Below are experts of layer 4 (counted from 0) of a mixture-of-experts language model. Rows are named router (the router's row for the expert) and show model dimensions 0-31. Each number is 128 + 32 x the weight over its row's rms, rounded and kept within 0 to 255.
After each expert's rows: "comes before" lists some tokens at least twice as common just after its tokens as in all text; "gets" lists some tokens that make up at least twice as much of what it gets as of all text. This comes from a sample of Wikipedia text that the model never trained on. Tokens count by the router's weight.

# expert 2
router [149 138  99 122  90 148  97 153 140 148 120 179 130  87 115 143 176 136 179  81 114 134 141 178 187 139 154 135 130 147 159 158]
comes before: " the", " ", " and", " a", " S", " P"
gets: ",", " the", " in", " of", " and", " a"

# expert 13
router [190 145 123  90 146  95 122 140 113 120 150 130 126  95 160 156 162 107 149 121 142 123 131 106 112  87 126  89 190 128 138 178]
comes before: " |", "|", ")", "–", ";", "th"
gets: "\n", " |", "ri", " 1", " 19", " \""

# expert 14
router [171 108 126  76  90  72 196 149 108  52 132 141 147 115 133 137 163  81 185 121 138  93 125 141 137 149 121 154 116 118 140 127]
comes before: " |", "\n", "-", ")", "==", "%"
gets: " ", "\n", " 19", " 1", " (", " 2"

# expert 11
router [ 89 170 181 107  93 156 160 133 127 114  82  85 132  99  82 126 155 143  86 156 105 163 165 122 131 177  80  75 120 161 156  89]
comes before: "\n", "-", "|", "S", "A", " The"
gets: "\n", ".", ")", "k", "an", "n"

# expert 3
router [201 147 127 113 136  89  86 161 129 118 112 178  95 132 112 162 148 160 163 106 130 108 179 138 109 144 162 103 125 149  99 147]
comes before: " the", " ", " a", " The", " his", " an"
gets: " in", " the", " of", ",", " and", "."

# expert 5
router [149 147 151  86  93 105 127 136 148 195  80 118 138  61 119 141 150 109 180 160 145 153 104 103 157 164  85  98 105 139 156  98]
comes before: "\n", "|", "-", ":", "==", " 1"
gets: " |", "\n", "|", "-", ":", ";"

# expert 7
router [133 150 153 100  92 120 169 172 152 151  96 180 100 118 141 114 145 112  57 187 138 124 192 151 118 116 114 184  97 145 158 150]
comes before: "\n", " The", " the", " in", " to", " and"
gets: ".", ",", " to", "ed", "e", " and"

# expert 12
router [105 133 218  75 140  77 127 156 108 129 139 136 116 143 124 122 146 153 138 182 117 139 150 135 149 151 113 102 146 141 158  97]
comes before: ",", ".", " in", " to", " and", " of"
gets: "s", "ed", ")", "es", "ing", "ers"